Experts of a small language model.
Size: 12 layers, width 96, vocabulary 2048, 24.7M parameters.
Experts: 64 ReLU neurons an expert, 4 picks a token, a softmax router, a shared expert of 64 neurons.
Training: a variant of SOAP for the experts, 385M tokens, 5878 steps.
Below are experts of layer 3 (counted from 0) of a mixture-of-experts language model. Rows are named router (the router's row for the expert), up (a neuron's input weights, with its number) and show model dimensions 0-95. Each number is 128 + 24 x the weight over its row's rms, rounded and kept within 0 to 255. Numbers have three digits each.
Before each expert's rows: a language model's description of what the expert responds to. This comes from a sample of Wikipedia text that the model never trained on.

# expert 54
la/ra/a syllables. Pieces la, a, ra, ru after a consonant inside words and place names, e.g. F-la-mingo, Ade-la-ide, de-la-y, co-a-stal, port-ra-it.
router:106119102097103121157136150134123138153133129103157172128117119162113097093111104121141150131138118131101093156112133142190086125140161129134086099155171151102192106115128127127097116126149109120182134134115141098131127120099094152118089140127175162123108118160092132136146117084154127118
up6:130122111134149127126133119130125144137160133154070126096082117128128150101121098127105150138120209103131138152111116148099119107130118158164127091128111101111156129137164210184139140141138100120078121105149126149151128122119096158102127119128085144117153143142159110105125131124160101137
up7:183205139135131149148186120144176131124129171106180117128121112090125112132132129155114129154130107131104127111178179122125148122130127128129133103170090140125157108143140107107137143122119131146104124100122086146170125121136124105111136139095067117137145128130099123144119092118083131127
up8:118125115129138147059147108144123148129124148136142084130081118120161123138136092129141127105154117108131113149162158177114159117108163118164128112126158126115121126131120101125126097132174117112140081186062104191169119172153153104123109126125127125158125134114135130114101128154136112117
up9:149130132109166123146152136153163125122106118125141105141116136146206093136108153105095134066125127156122139106126065118092142139162128153124116153144113096058109115108119118170143149122138131119105109123136154125132149116152107133146126119060132154123137123128145131131140125125116090185
up10:138102131123159160134115142129087121104069151142149153124158127126096139116150128148143124077110112129164130103132092136139114115127147137155126087168130098099064152098162094129180117155126108096130162145132098148131093120087124115103122134107146157171128137150144082120125126167105137136
up11:113129131129140115152169123097129160138140133120126141084106143125125129087051124146102125141219134161155143141143124110118122121111129133101095128127146106104166117102126115129102139129164130119129137099151133080148121132129079100110151139089122120084146108154155170138169136146128158140
up12:122128137114126083186135145174120144105192103129174124123117142144142123136107069134127107148065109137148127131129060131115137125127088128141112125108162126124142118132132156132115132125134150183164132151114090136141132127147115138160127163156116122102139106111124174068106122120129129132

# expert 51
Connectives and clause openers. Words like at, since, though, if, now, who and pieces such as ef in effective, often opening a clause or quote.
router:110110122113129159141120136163121159125142133130162134109138123146130085092096135098163125131137110176079093167128146132126108148145102150133128124186166147102167105109152139119145114089130058090134136123100155114173152112133128113142119128085143125091112128131122111090114111089167141133
up1:139145148129129133124181131185074060115151097098138138136113155109146117129131133093121123119147084133117163124119134159144117111103174156126084116135110131135128126129123147126167130146110153094074115150128158111127134128099147148192127121178128136077152116128115125116130144134146101095
up2:197143110156142135183182130102092119129139126102146122107161131088123121116087102111113126130125118149129172136132179144122124098090100123126143131140095155117167141063088137151109127133124129127110112121104124118103097139131148104097116155105133113116140126201136131120129119118122097147
up3:146132129142168114130094092124102161122172120147160171118199132200082136090135155099159115183136150125090143108136140134133129074101105135120128094111116114112148145131104128106163110135114130133112129118121121129161097155145183113102122147127120136140120094129124123143129110109113150126
up4:133111128179130132129120135145126157103109106121159162132204157145144083125086169146142110182114162125169127128102121139133147124116124128154131096129107149123119127168115107112094095112124133134128146157121142139121143084102125085128129137138158122112179113083073135142113121086124157137
up5:128095137159121130110128139142109111114128099113075125121100136135109074138136149131170111077146133112081140153186124119092142127118127140120143155143124117116138183113155117133127126133141123120103154162163139119155127112125112085138128114136154143149082070087129168157131177085135153111
up6:129150135163113115099160176127130112127132159095126125125124108121113079127135181132140149130067104125099148127125142134136119119184139137125072066135151162118139137101148142123128131129109098132086114129145090135127124089136140089078125126117115132137125108157168104118106123128184156096
up7:127098130177152123133124150165145113130124133161056134138134078168099105120134137141066151121141130164098117146121139107140137127146127154208107122130148141129127155118119137113127166114123117100090102125095144168138169132132124106116133154092134156137122129139116128086139129083146118166

# expert 55
st and ad endings. Word-final pieces st and ad, as in last, lasting, costs, largest, spread, plus th, nd and ction endings.
router:126112125123131115135101137143117116134142160097130129121111135122102125111126058129133129098069139118088095159158137163118118161159128131139108138140165150117109139126166174102145086076148094069135148131124165138130157092112127127139119128098167152097114127156124125131101103088137147084
up1:136123153102107129170127076147136149113130109133151099134155084131127123099134113156113128126106130083183151147075171159187149154128127126140082101141127102144111100111130137095087136135160216122119113136105128157122129122126164134140114149128125130140148131115135153100132133123135103101
up2:154091151177115150110163134109167185116144148128131132103132088133125154127131153184141099139156107109128139111158136096144080140128111127141158134124134111183160139111054157116128109127101132104139141126107122127118112157141092115132137105136151154137128154063130113120124115127146132089
up3:140142103138179113104086121089107135140127130171142103133181136119129128125122121188142145132126131179102161090121133122131118129117119165118108097112140122121132116121152137131133149090131129089157133139124127131128145105119124144130123138084106144163133155116100117115069067146077189093
up4:095119126126129153144130145126139097129179149121089107100111130100124087163099123118139141129093145128133152180115111120124116068144149128166096100128125141120109096123127180133144135112137121050098083119144135103128157121134146123129088129130115142105077131154127121178164125120150160114
up5:160164128146120142104100127125109106141120144152087132133175138123158133144101088136179129127104120129129156128131169128125119100117112162167168110147101121092132131136137132131122110145148084143109183144108137104070155130118095117136137068144129142122125078126131097123123126203122133149
up6:109103111126130119116138140125115108125157112130089131129129153168136130124133126123125150123105156177111154133183135117104124161104153103153185138121120132145124105129171106111132178114152126134111076093133156096104134156102113120106186120145122058122145087115064146122129115135135134152
up7:100143120154133102130190137094107128170112101129138171115132119134129123133128100164133152130114137171130115117137115128090132107058102120127125149137116115163171126126117140136156149099125076117098079123143132144108121116193141146133165139124093120185117156153094130097141105117147114127

# expert 26
Name-opening syllables. Word-initial two-letter syllables such as Ma, La, Di, Ca, Ra, Bu, opening names and words like died, digital, divergent.
router:129113121117133109181092153145112141124156102078127198134121120152141136116132118124124169117132153124088060138146157123161091159139116149154087114160146140095149137118142119111103136119134075115134152112096139089152161129094103166135118106114135156115094119143122155099124093122116126113
up1:126119121142115128124141155106130136171097154117150139129127155137086075062149111167123121159170167133128143106131127135108124143096118148128129110112160126140118128109123111139119126133127127122110123139133157127145072136160145139055157094141108139202128114124163127101139061133130139109
up2:138144132152099127157125149110102164121136141114122129102138155060165102131125111068110132123171124121115123104146121157129121209114129101114143138143121151145135128130104137133122129129144086155169103129140144129115101127067117146081114129089114166153113067152159141127128142152128125133
up3:076083126107169134126152123144129128086081150128148150130127164127107133121159134083121147140149095138150129121113122130127133180106101127094077140129129128156147094180153193138126134136149128142099137143103156084175118134121144146122126130136088113114130111110066127108123128139103154128
up4:106145125118123160120135133088122115096127128120124126073145110130103097161212111135169126137124153106127126060183123125140156124139132105132122121123150102151128131138151130152144129135119124125141135142193169115152149125128137172131167103155102114116086145129136098139076147136113125098
up5:123158088155150100161178129126154122155187088106076143147104088136165114139148155096116162118136083148116122148125128118166126128095139137106118135139127107109108165174130102102133144173154144158135103081131154125140131129122128124124126115178141126127093144124128159127169112126135159101
up6:141127138142125109122161138108119099101181138127156125119115080125135104146132126094129101220128102131133124129118102135103121121147108115141121153158106148108126101147127152179202122135138090078127111105177118121133138140123089115132143101070132108139125117153134149107111114138119101141
up7:126104121092117092140150124104166095112134184113122123112094112150117078146139151139130114127123125119093127131117120133098128136130142100075108098155074131124139117127124101128138157147127085127129139152121141122104113130186108148143132153114140130112127074162187133087122164187142095147

# expert 0
Mid-word vowel-nasal pieces. Inner word pieces like in, en, z, pp inside longer words and names, e.g. Cha-in-z, pa-in-ting, Val-en-cia, Do-min-ican.
router:136117097120116146162127131146128177135138117116146151111087069118109154080119086092132148130090141137113108139165139129166094138128161163179117102121165138057128122118155159091124114108124118106130131118120165123113157109108117148184108139106129111099104119127129150126105109094140129108
up1:124132121160121175123122127133097166218131126136133139100139123166055124121133129131165124107112104087114171160122148128126098124131145122120130134106160097127119137135148143106125109166113130130184137107153104106117146145155106115083102175114170121163127115141149126145165128128144121135
up2:127123094133115096145148216113181144119169146128129129148121172130160123139130128156123126138193146137116152120128136121132115109120158124135098133129127116102133107149116128134122076134095118102135075174114125117119157107076133129156137157126129123125103114125130148081111079112093120091
up3:126139140128131127133102138149109169105099128119122146125145111179128140117084111105121171139107109112124097139071163157126108129087128135162157149122138094121119084103128160170112105106103133132120162172172162096122115114128136088096166109099123180144130101093111153122107147118124093127
up4:091137171127128146136153125147112126117126159169081132137128129146141116132114221128104146121149090132180124127118112120182106130140109115150170120128106114100090142081167148089143134113122131159101121139103096141120129105092119127130130115151153131137120123180118141110110140139075141129
up5:074111135129131131133136160168129121113124120170104112149076141126135130117130151101067112129128131166130121134124173142091110078093115141132144178140165126090122140130082111160154130123170088093121116154150100123142140113173126136137094138176120126083133133129090110118123128120141107135
up6:188127128121145128131113127146149126158118133141133123201116093097097138165127130150155104131069120141157103119137109121125113170131128095175134126128108095147147138129121112123069107114141110103122159121119125146117121097152120130135107196094130148126110094133106137145097129155093181141
up7:139079100118106146157120160040130139147123113162145128101150125115123132158103081161125117150192125146096136137130131120151123162124150125122137161183119156173130122142118124138106102132126125157098112127141144177101069121128132125103148128124144099113117114106131141112112160120108153101

# expert 32
ra and com pieces. The piece ra inside words and names (Verrazzano, strains, Fujiwara), and word-initial com or Com before mon, mit, mission.
router:116134107135090108153122127167103139123153088106151165128124113163111087110118122128135140110123125115092087170123119129125106125134144128142094139166205138086122128129145144113103118121171103106126145134072176138139143123115091116154137121129153150080121132171107153125154079094125140139
up0:130156134128132182112116119136162108109145119106110159130121124139119126104099130133142135128149132108127083198153163111135047120136119158127120123152131136118111123150151108136140107126117120126130117162130194128131093133141112124087092128147128083134074120199117140113092164124134129137
up1:108112121144116134149127148103133130127144134135123154132133148147114108110144137149122140086134137113129124157078109096114168125125133091113179130117130128104162135137037155103152101126123157136100129144071153100132145117124121087155133155136116143090140118114140179205127109118141108097
up2:145108104080151121100177112118136121099116164110161154168126121169124169125147094128103108130126109141121132143154125117078145157123119129113115176153105123118171097085123155130127124131165084162128148134151127150108105136110136126101134124138144130065130101130145160133145132149120184078
up3:139115051131139122125112118123111127138111122129069125106125136154140135161090110128157198129129131127127129051133132168122112152110171105111129122112129097125085180123128134131108154135142128121157108106110140150144153091143120098123139141154181107139128155180119143124137132146122154144
up4:120100141081112150119104150143109185095103133106175123153128152116086121105075133107175166147174122159137133096102117147088149149101159114126119180131141117155167077128165131146171122116155112178119149128120146143126125130128143138138124133177132127117118119132124141120147130123154108127
up5:122129131162140123141194127095117113064108128175128108076077106175125139098131123158138097143134103144130171100145139118116086099159126136130111142128158152121140137152133128114131172112147077138136126159151132125062144138136078131108106127109126130143129132118138119138137128148151166148
up6:128140120087144128155125124130120135115155124171137062105104125150107175135166097141138109129141121130104129132128133109079065107135109118097114164116130162112143185115152140091112120121158074130076169125124094128132137136109139160084148110097128125142128154141125124137140112128151175145

# expert 20
Capital initial pieces. Word-initial capital pieces, mostly U and I, starting United, Union, Under, World, or country codes like ROU.
router:143095115133115154134125166169092138140148126083116187094125100137129128119115100119136134116137144158113110120149155141139121158154147121147111137142178132071172098129147138117118124108156087079146156144111132117133148116085113136148115100068136165113065136138134147112119107133101126102
up0:148114132134131134120151133176129152116174116143132136121127077115132100102153168133157074143128180093138124102128124121156084125138126158174150111130133170099172179153115122110133132126138135139146132149132134130127109173105132137112126168087167195144125083115115093123123115126121143126
up1:115138128119123163129106133130162120119125138130130073125115115129071161127143130161103134092155100139170064129123143149124107130129131124136096095129091130144151131143130142152132181156125137104126117084130123155114177109132129127199137126135136194132137106076121141127119162121091109154
up2:108073139137092148144131144127111121092143125115181127150141106133145175092130130146116108100099135111121146104147129095126127127186135104153145142113181137118127149137127157128130089107110073135065157171152160129118128121101186153113151140090128141101119114135093119118095131120120126125
up3:093145127105178122137152121141166122119105131138140174105129100134163164118091158140132107093121136129131128194106137137175124124125124155133131174116128097075104098153095132147110127134077111091149134144104157080102117126113105124141187125115125142111120118079115120154139124096133121122
up4:099125137103155131141114127102156189182127165122077172170111170127169118147144069112098128121130162126127105119133165158140125149145148108106119123155121102126153143154116149128122124131169153128136088110159125111128108116127103138089106107121059115152100143142101104115128124118134117133
up5:120152129185117158097142114139107128119134134078139139115157124130115101131121172192120115150130114158125121124127130117144112130122114153126120142136108144122147115118109112088164109212131081106119135086128119143124103133102118155067143131126126122184163079108128128158126131108171131142
up6:142114132133149061120129208124156107121121120133090134127137136095110101124128147192099086133126116136133125113113130138107134136158172106123064103124106100088123166118162128146102109119099126078134154102166142098134155124115129140142121138123148124121144092113141126145092113108132094119

# expert 3
Word-final ate/ent suffixes. Word-ending pieces like ate, ent, ive, ain inside longer words, e.g. pred-ate-s, candid-ate-s, coeffici-ent-s, promin-ent.
router:071126121121097159158119130110112129151159125097114133111123126148076103111123123084157140131129099149090122130140138140138113183142144136147128120151139160123152130158125132076122117104164086109133149113112122102145169093085142134161091125121178124097112178140090145140101101118148158109
up1:120078150124126114118132110107125140151124121207113106166120082054120130144108111114127112122123068118130161132150136174081097112145152158161122092119127135130084107152147129155149127107147121159160139128143117117158114145122125112161132133072148107149116157151121145129115133128130115111
up2:107136137145157120093137147123154098145141109114139145119144085144102135107118117191176136115119150079095158164150152122087179095119133124108135153128131118055132131121124125094114144096134126108150132107177141118085133116118150154126129127135153122101127095110171168109129165134094121118
up3:133123127127100127089128145140136181158117159147131098113161128168084128142169150166121147118125128123103088134123113141132135099157109104132128126117150119090150188116121156172119126150139112114114120081109117130110148120165108128104118115162106129133131142123149108130130086130135207062
up4:122111114088136154131143073121126137134122161121167155109106146108116126133120174134160154134152139090164128140138147101145128113132117103092147160140199167112101168182120091131151083101098123136109129120108135132117144127130117138127132097138154105068124118157142104127151135126175166135
up5:141132173129142120100147107129112112113125110129133143117090146134151084090114164117140102145086133135130120101133141161158127132144068127144098122134104088137169076135134131126207131095132130157111123131121107145119095111116157150142113116123125128138188194124152138097127104105127099143
up6:130129119127137108122134113098130116135121099175138128133131107097168101142124134109056130125128160146069113132115144134096112119159169101113148115159142139141113163171112123113113076156133124141128106108125179163124125156109092161128151141138176134076127125147098130134118119181170113124
up7:129116119118129130149119123152118144155118149104088138160129098104129112132120100036128118118126163140137154126100140121096149135119108148147119071117152147120104124134123155120110128160074106164144144140139152142144119134147103185142166146145148082131126120101129150069123161131157165100

# expert 63
Capitalized opening syllables. Word-initial syllables like Al, Po, Li, Sa, Col, Be starting names or words, plus po inside apocrine, apologizing, poet.
router:132118102136123110139097151132139159104148117119174155106125093136133109114109121115142164087147137155124081140169181135162102138132124125170109118127139161066131123106131157082128128115134062101152152130131142100143160126104072137145120133090148155099115115128105164092115117122124125106
up0:135065128142105069125131145141137123127112111128147124125168163139085133109066081146127128138128127137155161107123140125090161114125204167125153102131128073126130136093148087109124133139138132105118151102122112104124131169128156112127103130131109116123194108115125134144127104113138127120
up1:118109115084119151113176095141142111141134127149141129117155095147137133139118111101123118150174125109129109157128107118114091127025115109162130094162111104111163090142093134172123127155117130120121121130099132145160147114140165128156123112123134143187108106131100116149114139110125114175
up2:132174106114134131106105138124135166086142127124108093131110154157134128119115172086150121097143130177150121126106131127151167098130116127128108140126143128088124177108131114151142099111118105111118141055135099093139127150118174136128154118121138129111114193093100132144165160099124145173
up3:123096152117132129134121158113137137119135147140177134139127086184135158133153150128122107067128081088135133084134154123113113104134140127084144144149153144127104087096117163109113116129099116131115195147133132123130111118102106141123135130127145136099125190128115112146148088128098063139
up4:111182083135059117156203129152137140139124090129121116137141144149142148086153124129170144091116127109123142129119140135135119118182128121158146102095134126086125113099129117142113057153071128126125155151155135135129156135130109150115170133122116136154128111125122133151095127127104127136
up5:154132118183075116064143101139100152126127113123108138126126116130116128085107093137101121118100111122133160191197176104155154162088111124101128097131137164105098130152129141118118156123130135131120105134126098164145126146120136117164150108156125128133121100126111176123099100143125125137
up6:122140108130131108176120111076122098135121127129139160122133093148167125116124111141131118128146151168153108116107155130102114162115155093119085153088090142124146124160144090054119194139138108087147136130133166104140134113115117129132095152127102127130117173146128132104173133114139107091

# expert 58
Table cell separators. Pipe separators between cells in numeric tables, especially after zeros and other digits, plus semicolons and em dashes in lists.
router:099107127127104115158122176117095164144141107097142155106103127132089119115095133103142164106101140132092115128153133132144113150145140147111114102149179129109154124098139126112149131120170131097129185127098141118171133072127090147150110092108175155122083140142122160104110124079124150122
up1:125118130112133131143134135133148143137055126068102137133129128156114124161144117149131128127116157142132143128086130101132159117172136140122128127118128090121146116164160182118154089138077151129129145152119128085124086157103123145191140089110127130162112136139132140184121167127085145113
up2:128138192121107129108127136177131163138134132155159127126102052133130146076117130128129126122123122127127135159133131163129133113076092123145085139099158137122131131178177106156135079126110088126134146129151113138093131200128114102119130117124134133126120110158122107099113134119155133092
up3:128147181152112124137083113134161127125121120118134128128110132106140074101169141127143092118092138123119191138107130163113120123084151111158178147115115158135096159111151121132115076154166135158115131072134117124122072137131129154121137141114150169125133159116122119112124104124145181114
up4:133062150131134136087117125090142155116135141134143126119129086121133114136084145136151131061131131103122139138127156091189143141113143137169142142142064129135121135111134134124139109147121139125119105138099125134174189092144103136120142117133159142118112128043131142127122141149098126128
up5:130115144121116092148125131109086089109088124145129132135117123160086129127154143176140131141123126122167122124142109098170120135130144122151129107165165139130127101096089126096120129103141098133127130173131115143156085126137130163164115122140092130147079120174198127149102128176132180127
up6:132090187133157128159064164106141121102188163130095149142131100078143131140122134128104125123130129109122146127094092122109185146112111133125086165158119134075153135099127131134102137113131151138137126108142148100134174111104097129159111131119155134123127175113164124134128133129133136095
up7:068155132140154157131151108121126124158143122130143145126087160093119143154131123138142140157132129133087080164130127145082114156129127121110124133110129079136131148121187118128182148132153133137144109137145107115083135125106111054145117135150126146112124094132129191129122156134104101085

# expert 45
Table column pipes. Pipe separators between table cells, especially after the first column, such as Year | Film or Labour | name.
router:119089116099099129134129160132120117131130127103134150130117085182107150116103117117152141063073141137107120157143181128141121140157129148158114103129151160095185103118144133110131119120170124103137176124102172094150149121130136145147109091069151137116128111144111134143128112107115159120
up1:134054116172124130137130139107123116141144123189139184152092118135106121153075152135129167100123127127122164143123127118078180120133135136112135101130130129155145113132127097128091118101139152135137132103096125141135075151079138145158097075128130107122131124167151102123157133132125123108
up2:121119125159118066096125061143139122165159127124147180149145148171106143112070139132133165160121102144119081118122135112071174171112139134132127146134129146108134121130145135155124099104130138134143138160132130134162127114147094079129128093127137132143146108131151099171119144092124134115
up3:150139123125109149081112169153139140094151166127112102128106122111118146132094143100115108132130163119152150138112135126212147127200119134125091124132128123091104130157133151174127126114090118086142107132114095083134158106113148137182101143121125144143112112103106127123138135143171128145
up4:139095102129118189146145109138165127118121114102137124219109109128132113140130108102141133128103146133111132085139135141084132120146167090058155143154129170128109109132154115090111140135130130139134121135136123082130123115123112106115171119149109123131133088143093161102140122139158091160
up5:133137162138147122130132133134151136121172135131168149122111083119159141146141130164134177105072142136125115092097150139127131158165127130180136157132098082147073122129126090159108102103100097087087088108096113123107142138136150123155129142166141151138152132143149096129118136162101130143
up6:136116134134156136084115126132110123106124111102121129080130138140152214125127127142140131130161070102119097146097143127139131141120139111121145116149145110141151106155140068189119132119122106163129145161136130151145117069181161103151127145132128134140121154120127109118151103136075129094
up7:126140124172109075141108126140088105136128132123111124156154126073091121148119127131120128141128120157135128113113176135097119163128127115117129114136150134123093164124150118065102141134149113107160133142156113158077128134090136131122130127099149137157109082127147132139087122194133114057

# expert 62
Clause-ending commas. Commas ending introductory phrases or clauses in prose, as in "At the time," or "in its first four seasons,".
router:137078120143124122116113156135126140120157097101169163100080128143096129115099119092159172085132127158085110133153174138198126135169133136128097096150141164126122114114142138109137081121159112115146138150127134135148130108120120105139099126089138137112083118151123119108141081089145139119
up1:139128128128128128128128133157160128128153128098160152070098131128103128048118096128128148140128135128122109192125128086134128144121116128165128112159163128078112120102118128083112128142128071136159130112089170128119190128099135123156060136128121116122128128141096125128128112128128154139
up2:097095072135124126132107123160141128113133134101128137144114177149108126128149099130112138157133118153113115145090117118126126105196129134126108117100186128072112165109128113101128138115108131111078119142111131145105158112127155113136165126112118133123154137128130160119066123197152171130
up3:137112152167132131137126114094161121168137138123120132101104169121117111150191108132100086146154152090099087142118139109111131146134137164113110109131128174120105128073148105114129071151117173137143139166142121127156145140106154135174102167123113125106099126096081133123123151152099127125
up4:126090117062129087123119115124180148133067154110116145100195114161129132153103123147143142151136108089132134079104135139121112149141122103145104169100138130150133115132137108104111187116117157158111128132115125117115117130131105153146130169105122108128152149113158115108140150117129189133
up5:122106118142152136147121145170104117120118127126140192119117150133098106099135163130143109119211109091141136130109142150115114097184142128135105117073138134122121151124121136128167068155132121130131117155169138150132116169139122110128123102133139111142086143149151102119126069088111111128
up6:172143142129117118128150141136113143185115113127121108132137160127127142158124132118131164091131115110123138128118119105163135097095157120140066105112127122123113113132123161132128148077149117131124125155121045137155124104154102172131156077128110130110137091189127112119157156127122072135
up7:110156119128144108117154149088118131115132082138095152155122113128163158118119173123124142145144127145130172156134161090071102088126128104132155118124130088107093122103118128111114132147052121141128163113140093123182115155114095145143128165115120123128128131143134085153145127126129067128

# expert 21
Name-start syllable pieces. Short second pieces right after a capital initial in proper names, e.g. M-on-kton, M-ur-shud, T-on-y, I-re-land.
router:147137090105136128149106167142118162136135115090135146117117128124142118089108125134136136127124142146069107161128142172141115191149112152107098142140144127091168114078146125112124120138126082109161156102132125097145137110097082167125108136107149172102094108198118123118125115118135129143
up1:136131117130098157109122147098128131151122098149144115130117130133101151127083157121129065068107150115137126147139117123135150151130154150096118112113126123149082145088072135150134120116149033132145130099131129129137131155153125127107121144182139134125079127139148118145119186134120145114
up2:126125122112149108179086109165138131096116141138137124130136097113102122100114088125130126134101136128117109137084142160119123089102135118145137156119127053124151104122161094121062152156159126140133101127120147151192123147131097139181135132127109130132106139129152142137169102155132175106
up3:146120126079102146124112123185109112128110127100146110127151124133082143127149141122130131121084123105146135130138187139128114168102210124108121130126127108123128117104087149149101077132095134118064116107154156171160092146140107124133144128137150121164109129149123128135142152084113127140
up4:169115121144114098127136121157113145148161101133142111150129168102092138128131122104087186133119102128129119098135125121136123127125127114116152099120136125140116109146152146128143145133104083141104158101146113083166090125060129127176138103103216145118067129125129122137148126126141142139
up5:134120129135155122118136131152122163088115136114129150138134161127161130075094132111129129163136115159126099150073132132129120161133113169085103154133137216112150128159127097102116123192127138151129083104140104131151116122140121110109115110122109143125121131205118114138161128116142133133
up6:128093103135119101129146151128134113095119080170128130127128112125140079139176129162114121094137111172103137128124203139119152154048153171112127135137152132122122147112128116135127131135141131127131109130128126128141086116082105139119154107187078090127166111125123107141146105117113124118
up7:126125111127087153098141141109131140127167109132125133134133117143147162093137153138152122157118145122117117090113146122125164149083094115136121145167150148204149128126131086119078115136134104147177124162139128119168160131134083108114178091104132168140119098190142103128134134131118126133

# expert 31
Consonant cluster pieces. Word-initial or inner consonant pieces such as pr in prolactin and practice, th in path and Method, Th, gr, all in equalled.
router:098105113123115141145114127166134153140134160100141158105132093119117150099101092132129138090063116169102111141144135145133101163114098125148054106155173162117139092121126156094112118100129099092161137139124156124170120112110124147159146124114135144111126148116110182132138117111162123153
up0:116115144145124126126124116152155086112140132096102112153132132132112135112129125138156127129103117131108165160132126159131144157125157096074130103140119097093106116123082131086128151229100125182147153101131105125154135123138128141140129139092097087142173130135127137100122165129119142083
up1:074120146162126133117152115081154148159123090105132152125155123134125150162121098127133096091149134123123154097080132128148103090173131145158113106102129142086124116140051114116118102131128131151160124141145145112171130127139148122126122118138127124144140106135133135100093179102060138141
up2:076144110154129099146152150181140099095168125137115128151124102128136126097097128099131114100133075169116136117120110111119126143129095138122166175139152126146113081113132112120157098118099134141142121096125137106120126166121167117108171168110135158119141186171146116134091174123128129113
up3:152127140134149087129118136134162126192150129106127038121127103159132114102054107093114133128147107131119133131140115123111152136129130164128121173082147094143121134118107160114104129172132117099158140125130162135157136152126145142157122145062143131120135112099155110106126129121138137136
up4:118184121129093129156119126146117116136134178112180105139107143153123105159112120155123118129145147162098125105108137141110144107161153080128113152060183131112117139118119130130148127144125102098092127129134165141128108153184112105141132128173161145145116107095082126128107110098119093148
up5:135119139113143120106129109137065130115139085145113148104110125124121179149124105080128124117153122098105150129133130125108118132186129124177111085202101158147150095173128120125130191125129127082150147117133125156128137129151162097145122156128136130166153115091125145112128096134111125129
up6:179125147084141165106148105116109110074150144149107097118115133133119120149128128136134128105112112115138134202130147101110074116087127142160126078133139100146094160104125138137100094158170115184141107146128104128102129120107126118160137136091113145128083137111133152149087111134127141138

# expert 36
x and s pieces. The letter x and s pieces inside words, e.g. epo-x-ide, Appro-x-imate, mi-x-ed, Netfli-x, exclu-s-ively, plus an and An.
router:136134091134106119163086167111134128158167136114142129120105092144075114088093131121131108126116128125106091153142138136172102132138142144170125120134132161081121124120146155100122064112142116096147154109108147093158148103120101127152094110106159171125134129150130190149137116102137102118
up1:116136131097166134135105132129108112142133144196108113164143138132108133062094127109108149131110101105108128111159100125144113131154066131135128158100141160156103101118151145175132139119138161110159146119134113153148124136103108105191108150160103157096113116124147123065138124145125113127
up2:113147155111141109111134122126176128141130130120144138118150129129098142148153129127142126129133142134080121130126113170135123137118149139089127133142092128104058171170118141162090149093125123141177126148099125101138127126146045142132130152117131144130133154128085109159147075165130178099
up3:105131094125141156078109138141141124135126135099159129132126128140107127154113118160123126105134122124136132134099112113099152113142145124081169089125147118116099086163111135167131130131093029171141117131117131120134143155128103138151113168129122111123102110152157113127173143161096154186
up4:074103139090095129158131127163127129152157097137086082121146119139129128126128150141140135125140054110147152146116131140096129155190156150141128104103121114144144141129109147160177129125127128101054120146128144142125140155150101103136132156124139140097137126128138101131123111194103113144
up5:132147128135110127121112153117138121158159072124107111160105145135081159114153102094088151126126140115169113130142113085159170122139194134118123136156102105131121121124112132100135135120160126112136144130088131140214138159137130122128146139119162167085133121145102156132112094130167101134
up6:173143073151114129136140142135123095127135102118145157140106118123139125109120148057124125169118156161120139126137146124141133104174095131156161129138138099150126135140130126084136067109143160080112127110150119101107103128100149129151105111134142120092167143059138118144125135145082143152
up7:144131113152130136110125154098118155144127147102132133070156132126196049108189164147191118137131175111130117129144111105100139129129104102128147132122148132128105141135123121135158144121134103166129108163133119154128182122139108147131131107149149098146107127133140077140105146129149153112

# expert 24
on/man/son name pieces. Pieces on, man, son, ton inside names and words, e.g. Antig-on-ish, Ger-man, Magnus-son, Tax-on-omy, New Caled-on-ia.
router:130086117129098139129140138143147168098153122095125173140075096113110132113096091128190145090129127128100110160146144133181116133131109158164104125152174155106123099115140137112170100112139132074156151110107125121131137112134084152139085133140147154119123135164119151119105110122103137105
up1:125140131117109131121136127091120111164140095154136128112092122122109105078149191131131147120092121094037092137118134132108181144110145145141171088121123148130108130112139105115130145165144072127118156118146133157124158141118133124102121148147137130136156119112170121098089119126139129084
up2:142131143106173089146128091119105107107147156108111091195117186179128201144104136106103087129154118100129122116119130145129143131145132119148116136133129134129151131132148108099104138154111138119138124107117128135136130130134062127141119105129096125151096139092138137121122113120210123118
up3:143125135130119151150102124099147129118087135097137157134108138136121143120123119130132139164138177119126130182126141127112140146164140116119126163154097152087121132165159145117201079136134049135122150117115146107085127134134151124140108133141118157182151128117105149134082112124094150095
up4:167118102064122174110112165136133148104124120141131121113153164121128110113127147094118166116154123113136121120109107178128132104142137121125127140137104124139132125167107122153134149126161140135111138207119162131160115133150128060117127124105173126120070132092128150094107173125143131159
up5:093108075142073121180130126133121174158091119132132154140133107126102134135084124094111130167114116117119129128084133123155130154148120121140161171128123117100125137121128063134130114115132098103070151124126149115151129128148129113126147204130125138142114134142140104094134127192132125141
up6:151129076182140106128131138129147082161115132141128097063132108146120139108135131147132128119097152131120123135148120125130130113094088125129129132110176124135128099162102110167126089124092110188077142141112129138129123151158132141146130066129169125095145125167139121131169171115102127127
up7:120144163088119143148129121135122110127145139127122150129123132113136171133100138101124134129134189131115099126156132177172128119130075105130181134080139120126106164147160155128110144110141107129121089134096135167104126113124120167124132145106135136117127042161119130144111121110061143108